config = dict(
    d_expert=96,
    d_shared_expert=0,
    router_score='sigmoid',
    num_key_value_heads=1,
    vocab_size=32768,
    norm='rmsnorm',
    init_std_qkv=0.0334,
    learning_rate=0.00638,
    lr_mult_o=2.0,
    decay_fraction=0.73,
    final_lr_fraction=0.02,
    batch_tokens=131072,
)
Below are experts of layer 6 (counted from 0) of a mixture-of-experts language model. Rows are named router (the router's row for the expert), gate (a neuron's input weights, with its number), up (a neuron's input weights, with its number), down (a neuron's output weights, with its number) and show model dimensions 0-223. Each number is 500 + 40 x the weight over its row's rms, rounded and kept within 0 to 999. Numbers have three digits each.
Before each expert's rows: a language model's description of what the expert responds to. This comes from a sample of Wikipedia text that the model never trained on.

# expert 23
Description: Table rows and infobox labels. Pipe characters opening table rows after a line break, heading markers like ===, list dashes, and infobox labels such as Born:, Country:.
router:470541441413510503534529574501479474556531537597485442495545515558488473565458489503454514546467554486477522486567449520493472523497518502488561530430480473505506495572518530464474495486490567508484531484578453567503572538497506445543556494548557518476489438486526520503512537442480563500525524545457552512539447503576496491488428509511517478539531568509477496409520538475460476536494507459481543498503468581492472460574595500510572538561523504556532505510516567458443550601438464475470450520493480512475453472524520550479576495561466514478495523511448441494490510501483491467454474484480541429580503479527507504450500505531542403471572564558509490476534404524465467488540
gate3:526534491535522479498423456506448566482470501503491463461541460457529466568497496477480500501525521444480516507424421449529486452471449476548528541508459504448433554553449535460511508477544528459445511561490473506511442480467497531471491595561436477481512542539618573501491458494495541510535528462467521531515490479480486481509489497530463464528438530587577461384548439548533539481489544506476484482464542544532513487542554453526496485473442613436523478493510447527585436538432492517478508494511510529522475578514505491523528489537503461498552542479471518524465494519528492490502472455492550543499422428530516486483435528524515616548534559529505443465490487478456588434491
up3:508446524462475490538509545471542533500484396521473474442531547503495611431437418462493504461506478562546537520531497473579485475490528504581478479508511467511497541485515516487509499481528510518531524497487536547511533530462477390553514503540502469496477496489434554460425534437486507452537433493533520617602482529476452485485518457427567550461498509521520508520537553444500532476527529440513461569576476516430462417536488474610487537459484494448462490532572475511486447481538548462467533545457464493490545419495499496490599473532543522519456416509427464478530536442471548506519445507505511514441503460497483503478511523492486492492442564457513488534470472498487436503515
down3:540495477518593509529464495519538488494591493519508506585494521478446492397426462492461505489471464503478489547517477542437496511530514519549421516413537543515549462448598490463474458490499511567537508442539586529473446482582547476505516513565569512551544486456477528426507477526463523524534498583540440466548495515505478487534476515514513475538482512500469455510522540495514506474513466476450525538529509471502478495458494482443489512511528480525561412414526531504416502528554518471458507506529576493491507435476464513485490500491472458504529476425552488504557517442526474537531432501497499473381566547492497540534542521531511430498450435504517522570483612483418423478488

# expert 19
Description: Prepositions after nouns/verbs. Prepositions and modals linking a head word to its complement in prose: means of, process of, interjects into, could, must.
router:392523503423525534449598507526456515521486475523509486465494572551499498470590475509469561509479556424458531479536532571458467455553527475520509535426506540600485523529498504470616502424513535530509493525520491535576525478521494447509459503569521465513530489492469554544508472437428455506507554514529527495503501445558445520474453529480478476458566529446463475506506508542490438578518532447493503475506449524509511497522557495478488527538533502511534507504471600492444584600450450505471479518477493457468426559500571484540470487490440509577532442505458439555465505476409476486495480506455495433513553487538541449496498476486477473526536521469548526495458461561527478466519
gate2:457503469555538511512508517488504498508489480452506525498548544499531539516500536535519509584474498458454531510467568659432564536529530525511508473484586474592443440503436515401573411466516491478515552507491460532529480502475520490431466521485473535572521492466613557434574482541448554508616489473463494530476465507529507590527482469472485481453457443472476462496505535522469536466477597486497526509506476559482511516509536506509461546503540440442544555438499550502483522514469486500509504468536454430503477512483549506538570469488440503538522523497501569454457548477520524471555503527458456591533493496535454522456546536431529483477537451510477471525526479521508517520518
up2:526560549478572410550463524411471501462517525512443444553506471524526513465538481498508482497569514427515500467481423526469591507442444516503448543569540495533493489503455459377481474450478476435501486506490450522452535521520482567495467556540479506508496575576462423473518560528501507476492536411503476487515490481483560440507512514539522532512462438503473465512474458476567441484506457562493473493548503517458513473446495462545495515455445480457499480446508524523491496525433515537457507533456586478521508482466487620532550502525460483510472509559508488467529468402479523539468516553499537452474484549530500575511428475482476575538487487459446520467486431425557533527551
down2:540519385512489529478530495419528501503498501401490553465520472494519499500426478521513504485468467526500490496485500535530484598488534479597405496485510549518455535481464496484535563466529513514487508401501503518450540484487417507514511515503475510517459525554480522442581527471515476492519487526473570540492452519478470429510490470505492446477476495488558538540477542476494468485491508567444555464483479500503479530499529543456560506504601542452520505534502447429490510534535506473475468535507480514509557502529493582379548465553597488426499553489576476473520554522475460507512521507484442537609505563440482440510510479452512473423503473474493455596517515571452450501415

# expert 31
Description: Table row starts. Pipe or dash opening a new line in tables and credit lists, and year parentheses: | 2016 | ..., - Producer:, (196.
router:517536446472471582486533559564498519495502514519479521467541519529488511531517479520503501546488515561457539483546479595452456484458511480517532590492476484487505490506491536455485484452492556520459512540506477539581513528453559414520454472524536470479488506507510554484460512444462529538536528527496531455552462513628464474531462557531510483501545504473386445435442497499450381527545519496486482510471481530387533469536582507482579568519548453544518486470510556568482567541483465481412478530501495511427448520525488546448520535501506578429530525499537452466498507511440500533436497478543532471519506429476546506475508499503537418534557509521483489489446425498462531478551
gate3:449529527541529490582456614473555527460519564514515423484528500480526516421526506508519474548464526476512487442511461521514418527565534500495564439508510503525430475465504484530468502508509528479510440547513532436466459536490542495510523461506540443536445488530539522526447505514512543490513532492417523418481437534508507504522490563534444484482495487545511497479549435435517522571551459527525490522529508452518500462475485520535478579468532527554481486442495434530507506510486498524499565541564548470520451464508414530425496501481527499415537485556473450541494458460475424454509491425438495483558588496529515447441492380455543528581526549543517467571522514540463493518424
up3:488499445533497457579485512552483514474531443491516409490499444421474530448527501474461583455486539523512449444530522493493528433544501566515538527543523587486540503431504415547481486459492530501481493547480536468468430496481499551448523487537545495467455535552422546499497478487526475501421526482492464496473492517526502496519599546573499561510512554498435546470503484443558502541524506535524448483526479474509514524492515527512639499536533436505526419603475459552462544464442454503542464510531498477452480499508456451468460487434514574498535509494452509464523508449531509514483459429491506493486502577515510463442497548469499471562470486476574525522441453535474618534547
down3:504434478467478538495515456569550479512525490494554461504455499602548495473495471425514561543472479500517458499490524540505522471537516502476494503505474519549487490570459506491492462582459541478609495416530531421543545549458573475409486516440503447471481571570520508467528470508498468539502524513509576443538493477593463468470474466522547517505440557504464504432530554574462497542575514447492529471504529430523509428494506554512538479546527423581528424501465496476531451433538561469472537497486444493481464431508417519463583476460522487461527541452509557544466451440480564497482442507527548504580522501491487490448508516513502499488528545545540497512553467480490518517460

# expert 56
Description: Articles before noun phrases. Articles "the", "a", "an" starting noun phrases, usually after a verb or preposition, such as established the, of the.
router:464512457506475516462483497542463453531499542490489573511541554602488509536521477507443568569402532490430548467493442574470396505527557439528473533441441525561475466502503497415535507537499563537493500479565541531492541517491474477467482494575533453494494421527489495537538481488470509490494499514500503506504395515519507471480475500518542479519515501495502398527472494490453450551569552459487520441496442564500581458531559514470535584503541474549492431506486520559467593518455435509466485543528476468501509434544442521512489530527411555520527492557550458541483492494486504496504460491550563424488587458473512480410510488516492407528497491544486507524479461489480485512524
gate0:521553564506440490449535478523537473553464491497501486522521571520493532392519484472537500546558479518508486508425467479497482387450559463461539555504530473488531445505484477514477479515527628487497549514523467503547493473510455464519563486484483489474563483455537546503512420537528554507467496492580459553458504519526508539425535470499512426504573443496482550573441534542440542522516492543475472459424443505501541445498440477495547540549475514548460555489454499447472531505557458470449550486500504530491438482548472541527457495514432470434551491431500440524477481456516570446522618461500459471489484511550574481503534530442518520518481486514439464518551530507469458533565
up0:480498481566422510480557533509479544540488512442498451438579504500501522489512543524517466551490478455562451446510430466509413538518514584517559491492530503488512437537533526463382502474434513532504462526496542538486439506531482461475491520583498439463507501503511525552482567512533487522521497554558520501486485556447509454540472497542514519450517556511517496535584436534492519511568521530529507492544500534512605541499515496487500598482480557511509450490479531530553548530602504457476473477551417503503586489490473451507554417503540501470529484477428512480489494539540471510491464430458605487536466379437494529492530557477524485552441448508524469518512564528502507472526
down0:481465509536498539479495530480537509406515576523484503545431444520476543504564455497560585475426497448451454471442513502430483510469539479530480528491487402490442533533473512481489483507542510537511483533545561496437535559527516549514561545542437509564544579471465445550481472533578606485476494500446426572472510515539503495487435531497521409451499452587488502499457491474475522541496453519481494456468484477523451478547438433412473442506530493478541419467513505494487494450495510504515451473493488465527530528514502482499538536604492516484491552478547579563439505512435547542534550489556523517526497537503572454443470499532526466480528440526502533449469517536542523536453

# expert 5
Description: Calendar month names. Month names and words just before dates, such as on, in, to, in contexts like on January, in July 2022, from August 1987.
router:476616504458480568459623453524464508512486487534530515501511513525448523554490496471488443526484513494498504444502443518436416527509533482521534547452444480494515497519443485456513512494570465466442504477536527593537482511558525475448457470536626508467489490551552489475542495469510464532514500487568514476536422553553545487504495487473499473485515507467483459428499461440485449535537574471462463464465452544398490505535523570479449512529529462468522527492561514579414553560473409507517482518564498494506427552532531526533558570501448491493529483615536418495498498516470491493476463445469541455512521434501485464526551523539470486511494512465492471544510454526500450527523
gate0:483529540528492449468499525442571471542489447564477485516510527459503507554460498447556450529490447446475486496488500537492460535483523501538443537487505458543517501477458443445532519477548549490549486489478540455503464567536469445494539527556471477499510531502521543516537436440512519493570554559495448609494477471532541510473485491479540530491557543468493475380506484446380525494569518427526486439504500551447489489495455462420504520461630529484500454438527503450446485493544497470465551490469436509471532517525486529516516583469499523441457439555491505487441554513550475515504444517513507554563417555529517486551472533508506506425489553578523447514539451452523555548493
up0:484434524434466518498477465557477541479543637471579551513463516492497502508540474484508519446506481587497533450488603542485535473577483486470477479479469589498554485514540526496471474573499494428529538530552530528482521541455466529454459493541416562538508500537576538581537450503519431537463434453502454492504543550489518531500473419482515541524476464476489508527452497471532459461422585448504498508509542494515449502493459497427518573513454501538507531549512516394472440466500515476489521542486504478528534458492528531477528494520514471523521532461515560475551446455479486530491479559511588446494530432501442458488555537464518462463480441558517490535519475515545400512547
down0:572529494562506509515492479481525519471510471507530477498550554484534549455491552535473558434496432637455446468478522578479485463563434499515441491470553484512594507505498526481521508462516450532544587451469462527488567437489493478480537550483540451483551468508517467514578542493469529484480441477441467485416511538451504470552502578563493476540456545512507469473461408521515464482481474548526499492507447534537489499463548493507491446467590549515503550518573504477528512526494502449563480476580541541490495482560532464435537427501509554518498516510482536534536547507540462484540523419554521447526500477523540499489480558548470528424498499554482528469542404504502523544599

# expert 17
Description: Determiners and ordinals. Articles, one, ordinals and superlatives after was, is or as in biographies, such as a member, the first, one of.
router:448548474489487562481584540482442443560449535482528489543580483573487511482541517486478552543451500447464529508544458491441470465499471425534458507487501498564447458499456424386482596481484542527446503523527532500504542551524529491528486537557491424432423480482490477459461541476555504584560494497448533531512489462554459480488475486574542492488504512466484476471509440452463479520499469528448517443467452610445510522515572504407458513499516462519527496491506507488462509520445419494472492557474469510443461450564468555522467472581455523521510497492569516571567480489436524491443460495484496471516513512466502505509507423474487477570525518475478503512493447466479480395492
gate0:581511506455568492440463465513512412526531526492506551473443461550483519438562486447498512408401568455486471533488478507493468524465479536457476483528532483484486508496513482529461458469406482556471553563515455528515511551461519496500469488510546441499553435523542386509538496446497527522531507481529483466459532435480530528530469534533463478499489484487532472466520461482532469508540452540550532487469461471492505526449441505572432541527513529544536520517475417502417543464374524474440487468556431468488496599435501532509470493429447509508518541495468556508505484566468460484474577488513495453418510493478528502519583540459484538512480529512577443521557542504468451454504
up0:505493524507528510482549558521500519528471482553521465516514503472518523541428505505521479540532506574502506478466572540463514513532492499523489489476436486547459482539551512481459467541570522609392476447579489504522601558540495508476499563459465582584548527503539538428452518449514517535582442554459467471448496529419501501533512477418439492446432530470471529481485529501504493480494501515539487426546529525444512503496466526485550501461494464532476525572559523477534529419460546489512542492517501480484543510503435465562526538496494503529456420525602561538541527529444499483451459493467488492461564513552467529430501443431501469527520544420508543464445530437455539478504
down0:526447476544483514509454505550488520477526536469502555505453602552433486469503491479485546549488552500477596432520528481513452560486452513553528493557443465534504588475543453487466579439524495481534480578490538516502433512460494429475524419497563429542554534545504560491498512516468509527580494530512421466454492505507476451526538506480526494581432452440530444416555524546520468569561513576466553487521514528492482509512544518514526481510579526467476510474477458494510510498520511484506510478536524531487595479508518498494502548501578503527539495506482518532457512485520409505495536489446413419556560472514478416500553521484462461466541533522441508463547477523463603515477

# expert 50
Description: Time and place prepositions. Prepositions starting time or place phrases, mostly "in", also during, after, into, and list dashes in sports and biography boxes.
router:522539547465472589502560515567429545492429510516475461455507459485519465498588525487444509507496577393482539447548514564521405506466566484505527513458457519502510530518446511475500509521574496494470522490549525563526516434493538476580466532475544458524472497518495552505468522503436469489544562433509534515485486475461475496509439566453509525481605538512464442450528457462441445530493522454478489462509500506490511535561486571477476548536560470538576430443485556467458517485453464501546455453527431466458476534480515507557556501561478511488565535516519483495528480524537438444477420428508546429538531546506498474489551516476439459554482504511573477489476447498451519476548
gate0:531485523522588535516542534456535477510460453547520462502506514464478509610478516476463465507481496497522491517458516529556441468435497464495529508568460414462490471504431444441500503545549477563479548487510512585499521519566433496514513541497482446534438453484484449445506480477461416570525485495532534521522495485426518531558485469414467532475420596491483504412481467482531379532515493443563500566539544566463499430526503500589498472465465497597491478488506518487540493480474536487520490502480489474500565523512504520490430451561454565488513440509477566536434526506468446487447487487516534426565483543505559490495503436478483514526501533509489563481472513530528423500552
up0:490501519512490469497496459477494368558484508526540500464547478484506483516465543482432510479562471566521551579505554446477468563478496585540513509505527594432492501492473494489426538504536524463471530580479474479493490470507583515475472552615441475480511532479568513508589409524542509475511502584447446460461487473432505466505486524524522469537499450489523523415537524505540499510543522493494473505480549452502570522582473541500451492502469587504473525445447454566475531595540553471462531564529450504492396471461457445545471492510517526469494478498473483527458521519473523556516457494422480463506536468470454517432491466510502444495507562480541504447517543456495533471471
down0:480449473560470521491503496424416426513491499512466526451508425500474526528493440516440480439416534426439487581529461531554435477531539520514476486464506518502487579523434570500524489456412524538504533500530484501499541447521467509506486545434506431497500522522495430508533468499463521505493480415554498543441504518484550492465541439396485510476501480477463489576599491526545486469550430418512556579577570531504563478446528547549475456486530577529543473498498468537485511474527547469484485480577514492510549517462431501515514472489510562505458476511541520480534495422553427479466481552494471511523502530535507532559538474486442521518524532467537610530515500502491502527534